Below are experts of layer 6 (counted from 0) of a mixture-of-experts language model. Rows are named router (the router's row for the expert) and show model dimensions 192-255. Each number is 128 + 32 x the weight over its row's rms, rounded and kept within 0 to 255. Numbers have three digits each.
After each expert's rows: "raises" lists some tokens whose logits its average output raises strongly, later layers aside; "mostly gets" lists some tokens that are sent to it at least half of the time. This comes from a sample of Wikipedia text that the model never trained on.

# expert 6
router:120110086107119140074158162121120113113099126159103076142156118102079174120126091136071179138151083125147139116184115156124093113137123116123106164168159108112113160173127103126138083126113144
raises: "ise", "om", "if", "ose", "press", "omb"
mostly gets: " On", "On", " off", " above", " Japan", " below"

# expert 69
router:158099165158131198115107093104062110116120197087088105112131140122161121144076103185148148196130132163100114126105141067069174144162098131167131088076122120123123104102112204087101142161173193
raises: "less", " phase", " right"
mostly gets: " contract", " rights", " development", " interest", " deal", " success"

# expert 105
router:153142080136136123158129164153067160115078137093172135117147134060110131204124175157138170142061169158146132103158097122098124128150109117154081164125172133176191092161126121159131075142182139
raises: "are", "erg", "erm", "ry"
mostly gets: " MPC", " ±%", " –;", " +", " −", " —"

# expert 164
router:122130101150138107116127178140146171083110144188116089183121114110083214136109135151093162157067123140145147156150077158138116094123101174100072139121190142121113130157126147114086090166121112
raises: "OT", "hor", "CET", "est"
mostly gets: " –;", " Nominated", " —", " %", " TBD", " ±%"

# expert 235
router:118105121094121132111184196169127122106139135201119143112117089123141142146108142156110135152184154178029108122193158081126175141080125138192169123049059128129098129159137085149181091178127108
raises: "od", "val", "cess", "osp"
mostly gets: " re", " Bl", " pl", " dis", " bl", " tr"

# expert 147
router:117182115154095119111100150126115161089168123123171170103134101164181169171110088143095130192091157078077133129042215082157116173098088084113165158097116132136132133112089179124140154136116117
raises: "ixed", "mark", "ayan"
mostly gets: " well", " eventually", " soon", " ex", " thus", " finally"

# expert 209
router:131094156120161102123086071124137134065077166121144131194089111121135121149145141173095090171081081206103140122095143131132093152158132156108088230138157128162136175096137133127114134112148117
raises: "ound", "old", "aces"
mostly gets: " (", "^{(", " (−", "born", " (\"", " (°"

# expert 66
router:130124089169126151140128159150110192068149164147121087148132146116072174121099140088105090174182149058123062117122140157180172132133165170113136079153133110134141076110159138097090127115161111
raises: "pp", "%;", " km", " m", " mi", "por"
mostly gets: "|---|---|---|---|\n", "|---|---|---|---|---|\n", "See", "|---|---|---|\n", "|---|---|\n", "Biography"

# expert 60
router:126148134138121168174111128112095158092101137114162170149152150107204124125139081130109095129135150093089102126101091128139150059112137157136147124158163174106170169117106059140127133138147111
raises: "roy", "ong", "ille", "ime", "och", "ans"
mostly gets: "nd", "st", " Th", "th", " st", "St"

# expert 97
router:086137097099167162118124148125145177147125084132070165091115138119194196163104131102166154115122093145048088136150131111087112126080103111133093152124132105132153063212078123151131105130109121
raises: "able", "aux", "ama", "ili", "ance"
mostly gets: " w", " W", " c", " L", " v", " ±"

# expert 104
router:099116122067110143132124146191102155185123204114132104182114120118176104176143099120174126082101126162098089112137179149171147121113090096108152102100083135193194129119119136184117089155105112
raises: "ient", " minutes", "°E", "00", "rd", "side"
mostly gets: " JPL", "50", "75", "52", "60", "66"

# expert 214
router:129084135098146064089118143128111188128158111108135163115152132128187092183145110097097149163150105122145113118137142117149179117069137138086107151173119122142134213150101075187124098126133130
raises: " outside", "3", "2", "6", "1"
mostly gets: "″W", "″E", "°W", "°E", " Coordinates", "°N"

# expert 45
router:169158091138128168108176107127141082125100106105144098113139109145100152169133214103143128120086131181115134051178158147121121083120103151220157097135087152160155178142095102112145102186128149
raises: "eg", "°", "uda"
mostly gets: "-final", " championship", " Champions", " tournament", " Cup", " finals"

# expert 124
router:108095082140100154192109096134123119103146158082156091071174138140138119119097164154171147149100160161131131085114122127144130146075111106156133094160182113115151100155135134157119217067142090
raises: "burg", "agan", "-on"
mostly gets: "ians", " Records", " rights", "ities", "ings", " Democrats"

# expert 237
router:094105127132102133132089141163141099156182157135101108123024090132137116141123080149130095140156078090106132130142126104150111138118134103084072052127098153074130114131068121165144157136153147
raises: "ipl", "ible", "imes"
mostly gets: "On", " ship", " On", " sail", " fr", " ships"

# expert 194
router:080107130118098129111059071168163102090171107145148177081124118109139127149170134103138198132124104127131087154136083080195127154151106160127155146116129147130077106136133101171078161129124088
raises: "aly", "ale", "ena", "ib", "ie", "ater"
mostly gets: "omet", " Panc", ".m", " ped", "imb", "met"

# expert 250
router:133121146151088138176152130118100131086123106124130108091098110192082190133066097133144174109152138185113085163118111080109125099113194168117128133132166136136100135143135147127126133104153100
raises: "alt", "ily", "hold", "qu", "sc", "ur"
mostly gets: "Work", " Male", " Due", " Small", "Track", "seud"

# expert 108
router:115190130153141145133144091116105163111099111148134107141106139092168178074135151095112101140152055135120120122112128152148121113119097165156115164157124123080156145166137131175119166167123079
raises: "ivers", " America", "usc"
mostly gets: " Muhammad", " Tel", "ş", " Abd", " Al", "ğ"

# expert 228
router:195146102121153124166162150135146097154149086138129070127159146132169139133132087170154125139123095142108141150172135116113147106062152131114120107122092133181097070185176093112203083139142101
raises: "ilt", "ath", "astic"
mostly gets: ")},", "',", "–", " vocals", " bass", " drums"

# expert 25
router:171090181154051122126100088161151115125122118124123107103046136149114118174147061141107161082177136137121135169148131147193058112111151132147129066121122109131143148147151103138117146183129053
raises: " Venue", ").\n\n", ").\n", ").", " Starring"
mostly gets: "|", " •", " sq", "-", "/sq", "Government"

# expert 187
router:169139109108122112122226108165084130117163144166082191201097160134087135166148118091156144138120129059113143143145115166138152111125166158154125052115183164089107140138120140103141130135114164
raises: "oya", "ás", "aus", "acher", "ito"
mostly gets: " Colin", " Georg", " Andy", " Stephan", " Bad", " Billy"

# expert 112
router:127132168102128117173089176167111126150138139143157067115129145155101079122096158117171166095126094158143129153164135160196111114105178115148104138134079111118137127160131101121140123134167085
raises: "oss", "|---|---|---|---|---|---|---|---|---|\n", "icing", "igg", "uel", "ega"
mostly gets: " tick", " Chevrolet", " check", " —;", "_"

# expert 229
router:115124136099153131124103148086117187145158119102137180096126115132102109153005117141149132166100187149129120146136113145123105144146149124077065086139212151122143089167131093124101106099078138
raises: "lock", " Islands", " Ground", " Of"
mostly gets: " Minister", " Museum", " Council", " Association", " Secretary", " Department"

# expert 201
router:083147081121108118148088161164131152187105097119148094122130121145089207149131113098161153153145143101107123166079106104143118129081093148116134171119112081135121088131169140127141112117109092
raises: "rest", "v", "ba", "-r", "-off", "/"
mostly gets: " //", "//", " x", "   ", " i", " TBD"

# expert 76
router:119096149116123129109121130186095142131108176175115116048104201127063133120066126118144143122146077088131135073122209086243102187072151144126153150195101164148078138148106138126191154134148132
raises: "5", "2", "7", "6", "05", "3"
mostly gets: "°", ".", ").", " sq", "/sq", ".N"

# expert 123
router:172113124121132081144174123132148085082099130142140068126113144092110120107183114150149115156108133157140126150156141093120092122060173077110166169154146055111133114139143099136117091110153108
raises: "mate", "enna", "ed", "stream", "rist", "are"
mostly gets: " Chevrolet", " FW", " Animalia", " DF", " Toyota", " Candidate"

# expert 236
router:129106142106088097158107112148162151113111121074112132122111162173092114113116172159161154097169142147169078114132129160113116127092161160127125108116155152095155134115136145089101151101108106
raises: "/A", "ets", "ously", "ration", "/a"
mostly gets: "assy", "itch", "row", "hill", "umberland", "gate"

# expert 197
router:105071149155087111199111134113131131113164104077141118152117121054138072119156182164110132159151129169106092131078042162108134129178123166045198119143141168114170126127087151138116127166131088
raises: "uli", "ë", "ella", "ooth", "è"
mostly gets: "sch", "ilm", "kh", "gh", "sh", "n"

# expert 184
router:094170170094139109076076129161104172135078103169118197131132162096152058159098161076118136112116089147079172162155097165167142171147131203142048121120116111144150101182112098106109128133157166
raises: "ister", "har", " consisted", "ft", "eep", "ke"
mostly gets: " Nevada", " United", " Massachusetts", " Florida", " eastern", " Pennsylvania"

# expert 165
router:151101160190202068189162147142161127114142100141145042162181101118136157144129120092135154121168143128096152115091140127146111152155141150131110125140129140129120107120160137148128159074097114
raises: ")===\n", " same", ")===\n\n", " late", " executive"
mostly gets: " woman", " person", " someone", " student", " female", " male"

# expert 62
router:145133091192127133130177144148139082175156167108149108161110139172099120134086160087133170117156178132125084161168194106134118156123072033118193109095178073203147142096114105103100131120168088
raises: "text", "zer", "down"
mostly gets: "Personal", " Preceded", "See", "Species", "Scientific", " Binomial"

# expert 161
router:156070182168127138098197196110043141135121116171079108132098071149160158169124107146108097154124087175093128175069142087079157139187123139128095089133093108152112149094143118082095103136104104
raises: "ative", "ets", "-gr", "ral", "uation", "master"
mostly gets: " fact", " reason", " interest", " lack", " favor", " success"

# expert 157
router:113088144160107080126098157225097147128122144144130152069151135153140123161155149105178117104120143113100090085087156112153139134133104071164096122222125109167142164152096175167081151145155112
raises: " lb", "ian", "S"
mostly gets: " million", "/sq", " sq", " kg", " billion", " cm"

# expert 137
router:148122138155126141159100118092088131117124082131116081194150155083170083103131086119186078128137122152082122170130122150080161155178104125148140092171142087109118120161129188137099136136127119
raises: "enty", "ope", "ades", "ando", "anes", "ull"
mostly gets: " McC", " Jones", " Thompson", " Mc", " McG", " Johnson"

# expert 139
router:123095111110104124097102102138131153134175113108182123149195140130136142102167132120089125142118053158189162091195154125159122113143111188099113105150140158199072110153132120128150077106147112
raises: "ze", "vo", "Is", "rd"
mostly gets: " “", " '", "–", "/", " \"", "_{"

# expert 205
router:084102167146100126129100114149099163093152138149127133164138119157190120131206194195126135161120067174101123153103153099176132144166126141165113151098112100109121168085130171147120118132133127
raises: "airs", "This", "Un", "unc", "LC", "Wh"
mostly gets: " =\n\n", " ===\n", " ===\n\n", " ==\n", "°N", "===\n"

# expert 212
router:111154092116102064177077158072146191095131108168119152119151148154187104159151150126146134144073088095149143107170109100137139115128101116124051131152130149134104141123125129095188161111136099
raises: "inc", "ins", "-round", "inning", "-", "Source"
mostly gets: ".\n", ")\n", ";\n", "\"\n", ":\n", ":\n\n"

# expert 238
router:157148092145103143138055202212118165129145116117132105175078123113118160137117117187153194117103113114154129117178139146165103117173071089159089188135152108138201137134130151080090102162143175
raises: "°", "onn", " there", "."
mostly gets: "frac", "1", " TKO", "0", "2", " Yes"

# expert 195
router:088094166126138115160167144103127143118175114106116087155153166067136118097166104120147107120154134093076100164114116139131161162124121117155137104143124159143132111170094128145128156092097144
raises: "roll", "int", "orth"
mostly gets: " McC", " McG", " Singh", " Jones", " Thompson", " Sch"

# expert 199
router:133155108067103157116188169086107097187109107154094145139152112149139217147139111159111115124128161102119132140158119133127111151152095069173134154091121089085145110148153148168083117153126088
raises: "ew", "-w", "win"
mostly gets: " Preceded", " GF", " GD", " Apps", " Goals", "Gls"

# expert 96
router:127086087132094194075130150105153130111135085075151134103072115109149139115051155198099147156111141172135093135129174112132135145125058141112122139118121109138130150141099160124156086055160104
raises: "yl", "kh", "apt"
mostly gets: " h", " cons", " acc", " ass", " cl", " Acc"

# expert 191
router:139150106154103074104129161164110064155099135152110126087168174132108106085134118082113110144115113111147127115141189097123145160129187144138032106145129132166103077132094154141162137046116108
raises: "elling", "book", "ey", "en", "et", "ete"
mostly gets: " —;", "|---|---|---|---|---|---|\n", "%;", "/sq", "|---|---|---|---|---|---|---|---|\n"

# expert 4
router:137125071125133159126114116135115163102092112116120121192111111148045235129100082146112136082109153135116089086113096094163134167109098152146128115099116117138157109145166146129170140096134146
raises: "ird", "que", "ond", "iden", "ig", "ase"
mostly gets: "loan", " ge", "incumbent", "Be", "with", "-se"

# expert 36
router:176057102123125114126116152107109158104081128105107148194050119093147119122098202119080054148105116197131132148145103134134133176136138092147125107136160152120131183123120114094174149144174137
raises: "Am", "ele", "reg", "enc", "I", "pen"
mostly gets: " (", "(", "(s", " un", " (#", "^{("

# expert 154
router:170097189190115084177136143102107175120137137149093121216137161118129135147094086129124123116155147147138091133166082143128150080120129122160143124148121150161098147129119102148122151190136117
raises: "ivic", " stadium", "ija", "ights"
mostly gets: " Phylum", "seud", " Insecta", " Species", " Sz", ".D"

# expert 226
router:125082170141121141096124144201116136123099117055152116113179126133082146157123188130068101183139130111131104111144152107157135125144065124121116106073124101149142148130115138118134137092142069
raises: "iff", "ail", "ails", " defeated"
mostly gets: "See", " images", "Awards", " sp", " Places", " names"

# expert 15
router:133118090120106139135170144104124060176135138115107091085117153164184120135151112174162123116108083155116168076107082188125123165124097076112181153134145089107168100165087125126068130131139099
raises: "ec", "est", "ya", "ech"
mostly gets: "09", " GF", "05", "04", "07", "08"

# expert 177
router:139126137046090083112089103138147112159173147150184137151113180128150129160130092127122118097129122131056095098124130124142147128161138140147183158145119143110112112118125141154106146145138109
raises: "ilt", "*", " —"
mostly gets: "09", "08", "07", "96", "04", "05"

# expert 149
router:136125126118124113111072161189087114102079118165088232178161154145098190157130125108151171162119112127135113118157143145080112100149085118144068153143108169168138114116158161136135026122149042
raises: "orus", "aga", "din", "ister", "action", "vis"
mostly gets: " −", " +", " JPL", " Phylum", " €", " ±"

# expert 234
router:114144113129167193078133134164107104157131154102109113152145139085149088144141135184153177079112157128165095098108116176108129158130220124065116146075145152072062120102111158151132154180140148
raises: "ob", "iden", "oph", "ab"
mostly gets: "rat", "act", "rol", "rit", "tern", "olk"

# expert 231
router:098115171133178227157159155098121165124097122162150124048176160150070119182150113128087141146150126083120159120064097157133130146134123147072164128120093103163138149153147106165129217132135127
raises: " However", " Also", " Their", " Other", " Although", " Its"
mostly gets: " However", ".\"\n\n", "\".\n\n", " but", ".\n\n", " Although"

# expert 230
router:116166109128111123117088159085177074117112166177129157107135117152096142100168116084097139137178120094151134115110118070128157117164173087145152128087097108128072138207125131144123138114119085
raises: "ents", "ft", "ant", "ched", "outs", "bury"
mostly gets: " Hal", " Kim", " Rob", " Val", " Hel", " Im"

# expert 208
router:157172136142146103112146118134116159123075092158171103179122123077182126173113106137137054101088110088124121103123092114150128103085126169166141170108127165161118118148157100111132125146125058
raises: "ack", "air", "ated", "ived", "if"
mostly gets: " etc", "Sim", " Slovakia"

# expert 94
router:134140170155184107081135060145128176124178122110094140119137119087109173104170142130132170129139159174086118083113111140118125120118113144170134156158113108137069096107145078146156131107135111
raises: "ell", "uca", "els", "ece"
mostly gets: " village", "athi", " Khan", " Parish", "aku", " Singh"

# expert 107
router:155102093157072121132146191131130103116145131183083131136210159142117067128077093126152113109072068107127140163150147124072134143149087163108066142092142102118086075125159144167128142150124125
raises: "int", "ston", "ages", "yr"
mostly gets: "*\n", "====\n\n", "Source", "|---|---|---|---|---|---|---|---|---|\n", "===\n\n", " ====\n\n"

# expert 109
router:150102110084138145121124115116097137161074126075154160163130116144099143152112170095102127129132095095137152103129124226147138120185079143118138177103131158154134219123120152148131160125145110
raises: "th", "+", "mm", "%)", " percent", "-th"
mostly gets: " eight", " six", " five", " twenty", " ten", " seven"

# expert 142
router:131122155135125134116073089084202128095093104108147129143142122125076106082061160114084148120168112103220160118125137100166156099159103158164088157126165124137119128147139183110174099077121185
raises: "atically", "ably", "ling", "ating", "ring", "ts"
mostly gets: " newly", " next", " latter", " most", " manner", " highly"

# expert 33
router:108173120119108116097114144067088132104151132138123184115210127135154136172083123057151121079124109104140138175113094109101118207168113097129078117133133181145109183083128098141146167138142134
raises: " herself", " back", " fired"
mostly gets: "|---|---|---|---|---|\n", "|---|---|---|---|---|---|\n", " MPC", "|---|---|---|---|---|---|---|\n", " JPL", "|---|---|---|---|---|---|---|---|\n"

# expert 233
router:165120114176164107177126117059147151113120097131187091212111120147129080119150182099081075184070034195123157138105075141134171138144120175110079121064191113090156102128129118139076141106112099
raises: "part", "new", "season", "IV", "S", "ex"
mostly gets: " (", "(", " [", "(s", "{", " (\""

# expert 126
router:125164163135155140188121114114173104086120152108152082151132093066148137121096123138113142107116095113081176135095087144143186151131138064154094140139140138127094170157134085171105161096094154
raises: "annon", "enger", " adopted"
mostly gets: " girl", " young", " tells", "agonist", " father", " friend"

# expert 59
router:113142156095118104180109078147158148104120130106120217113143133136201113148164109092145117141097072082139121118097145107128168142164089094087148147122069155187098112095091133143108179114149172
raises: "ly", "ized", "worth", "ward", "ised", "time"
mostly gets: " rather", " just", " unable", " enough", " directly", " too"

# expert 48
router:149120183102140177171093109166108185158197153136137099170154116218103129168131116194125150084123133153177102117119102075127156096107156153143066082104156094157159191079137106076090136107077142
raises: "head", "ed", "iff"
mostly gets: " tick", " fish", " blood", " horse", " hair", " breast"

# expert 113
router:148100125083113106108102139176130133131101089173147215054178121164122152142136197122134144141076070112117099128152186211132139088158086133134175196129155137184100154085148127113097128165160090
raises: "ous", "bus", "era", "ech", "OS", "ider"
mostly gets: " UTC", " Arthropoda", "Population", "DST", "CET", "})\n"

# expert 41
router:123076124113115093069134178168121142163141107097064137125118090093094083103111189111168145126103177072151119150141125102157105140088111104163145069122140131130145139125121155100202121142126129
raises: "ile", "ere", "ility", "rem", "rance", "oo"
mostly gets: "–present", "°E", "″E", " Binomial", " Census", " (#"

# expert 189
router:134178082102116110115095145174092159159116103127125131149083145173110158195115110142177159081099111137124090115181135163124098105161120075131118177176164191113133117131100184123127125201145132
raises: "raw", "orn", " Gra", "oca"
mostly gets: " MPC", " %", "|---|---|---|\n", " Votes", " ±%", " Animalia"

# expert 10
router:140101124177090111089155146111150145089100079141166104137142131083095145144099096149067081121163093146150150203152134150139135132175097156130121122149106175137206139141130141074120087164141164
raises: "eg", "ez", "ef"
mostly gets: " it", " them", " him", " least", " very", " too"

# expert 80
router:134240115105110147120150114083058082144090126158111137129145098132121150115074123151164142081045135135182137124194106147086094128149079099145090132138128186142182156121150093098192138161105093
raises: "ases", "oly", "iy"
mostly gets: " MPC", "|---|---|---|---|---|---|---|---|\n", "|---|---|---|---|---|---|---|---|---|\n", "|---|---|---|---|---|---|---|\n", "|---|---|---|---|---|---|\n", " relegation"

# expert 106
router:092165087184142148092211134113117121162059142121085160145151127107156182116145132124149132136154128112104123119121137140108118120148076161164099118118086122106125128140159095149175071161105115
raises: "ases", "ather", "iding", "able", "til", "acy"
mostly gets: " Olymp", " Kl", " Buc", " Ta", " Dj", " Tre"

# expert 88
router:177095182117097151148124162153098151091091125146139163149190170122152122131125145183156189108119093091083085160093086101132114133071142138105168104101124124089165117136113129108147177152139105
raises: "aha", "uda", "ara", "erm", "alis", "uth"
mostly gets: "add", "idd", "ugg", "oss", " Marc", " Ross"

# expert 253
router:174136119132119156178109154138090193149120127160175128171069123133111146191117159131182163197123140183103144053142099127189164119084110148129084130088167152158212163167092123099083179127133153
raises: ".", "ar", ".)\n", ".)", ")."
mostly gets: "1", " Decision", "second"

# expert 14
router:170128110149109156096095176115132177119065175121122136146148222085127116170149120148135121070114118131149102153128104123087116099103162094193088155119151121170103125116147157141129176122136126
raises: "ements", "ement", "ensions", "%\n", "iu", "down"
mostly gets: " ±%", " GF", " Pld", " Opponent", " Apps", " Votes"

# expert 118
router:154090071170119082106065141061113149147094099172167175148052130130043191127125131132134136124177174131125102091177101088138122049110100163102165145116112158133141107115134128140190131056136111
raises: "ons", "am", "ell", "arri", "ar", "ans"
mostly gets: " Ar", " ar", "-c", "ec", "Ar", " reg"

# expert 86
router:154158130127135178091126144102203166160126117126156096118099137161124116149136106142171166146164139143213100151060154109105144106181117094172109099103168130127080114115098125171102137142145132
raises: "abil", "orial", "ers", "ored", "orer", "ral"
mostly gets: "icip", " compet", " consequ", "qual", "rif", " favor"

# expert 143
router:112152120123141128116198130081148135135154102174112125124136140067104203125126142123169155133155154184126125126103097073104098128151137142155130150101131125114090137151119125138178092109060131
raises: "la", "f", "rang", "elf", "atha"
mostly gets: " Sheet", " Chester", " Ash", " Gary", " Fred", " Arm"

# expert 159
router:180149079183150154152158170139115191133119127140112157111117105174139163160088081162165095101094142198121095130094144138138156154124128164110064201125149101156114155137131121130094098093141152
raises: "ile", "iled", " lect", "hel", "res"
mostly gets: "incumbent", " median", " household", " males"

# expert 20
router:172092178180161142123108129084079154062069084108144146113073134205115135060147139153108112175132091119099141128081107059136157159176135170054143140125121096201088155142114112106121113127111113
raises: "According", "In", "===", "At", "Since", "She"
mostly gets: ".\n\n", "==\n", " ==\n", "==\n\n", ").\n\n", " ==\n\n"

# expert 73
router:089168125154143133163148210140124126172124110076125137122084143099082191115152199137152144144130142174187109155109162133079146165146162071165143174140131147118151147113119157125078095147134080
raises: "olin", "odia", "or", " Interactive", "es", "aks"
mostly gets: " Genus", " Coordinates", " Website", " Species", "Species", " Clade"

# expert 196
router:148128118128129081090102127076100184126149149192110167082101191179135190157091111149161198097151153188087102096139157058095136150037149100152161114118086093155114124155137146106102151111133162
raises: "ople", "ocy", "atory", "oid"
mostly gets: " light", " small", " heavy", " hard", " heart", " large"

# expert 40
router:169106138129122117132121114189116095133076140118146113180174116081080119109167137164137151140122120076124141101169122112113116111072121198131122166137119139106194108158146134059125142088129094
raises: "ole", " Lag", " conv"
mostly gets: " \\", "}$", ")$", " $\\", "\\", " theory"

# expert 52
router:142139185100136086099112104106148168097146159143138118048070145076197047104123127118119176138142142170198106153097143183126104134158152097099156130184161093088082156110155168129142140152103126
raises: "worth", "ake", "en", "olog", "iri", "tic"
mostly gets: "ij", "und", "up", "uj", " Lind", "ugg"

# expert 129
router:143157106131118140153127155097163123150069104123141171107078158145139172083110142070125167134132113154167084121142135116170119123091100152093119109130174153099123135126115089176147165131128123
raises: "ict", "ows", "ah", "ac"
mostly gets: "qu", "v", " Av", "erv", "uv", " Part"

# expert 145
router:152156095096087096093166109191149115098092143133075122097115150138097106064094098126139179096127107166162110150133205116183121127098154073089121180168105100143077131141096127059176113138161130
raises: "59", "00", "55", "01", "ț", "58"
mostly gets: "′", "°", ")},", "″W", " Votes", "×"

# expert 151
router:139162112072184143101132086073166107158147114074170130133143132095078070091120168154145128139171199137166129091195157174136081157122123132136147087104146112095157141176131128138175084127112152
raises: "ided", "well", "eo"
mostly gets: " Royal", " latter", " Great", " Holy", " Soviet", " Philippine"

# expert 121
router:154173128116141117106101136135117120176137138149163146090158178103156072118093081123133093051135126120147092118137167096128138099083116172142158162111124173106106137083102133130165086107109135
raises: "orn", "onian", "it", "wick", "kin", "den"
mostly gets: "ș", "š", "ß", "ck", "ff", "zz"

# expert 178
router:100212192101148129180049109142114141111189132131096109111181108151176070146143092077107081106103131172184093136092069132138176113177129102104097092117175211112190117096109132144146136134145106
raises: "met", "yn", "lined", "wide"
mostly gets: " August", " May", " April", " November", " October", " January"

# expert 240
router:170121167138156135198139088132068152095184062114123079189173136110159047136191087143213094157127134129092126150099084106122152138128157128143110061125134129118139131122135208126116145088127150
raises: "az", "ies", "lem"
mostly gets: " Moore", " Jones", " Thompson", " Smith", " Williams", " Brown"

# expert 32
router:102135121093085094111164158126137172092162126144166144204140130161116190183138117152154159145126131164097138165135081096145120116110125147093085116130149148178124103112125156114137141108078086
raises: "En", "Med", "Is", "El", "Se", "Me"
mostly gets: " \"", " c", " '", " “", " (\"", " £"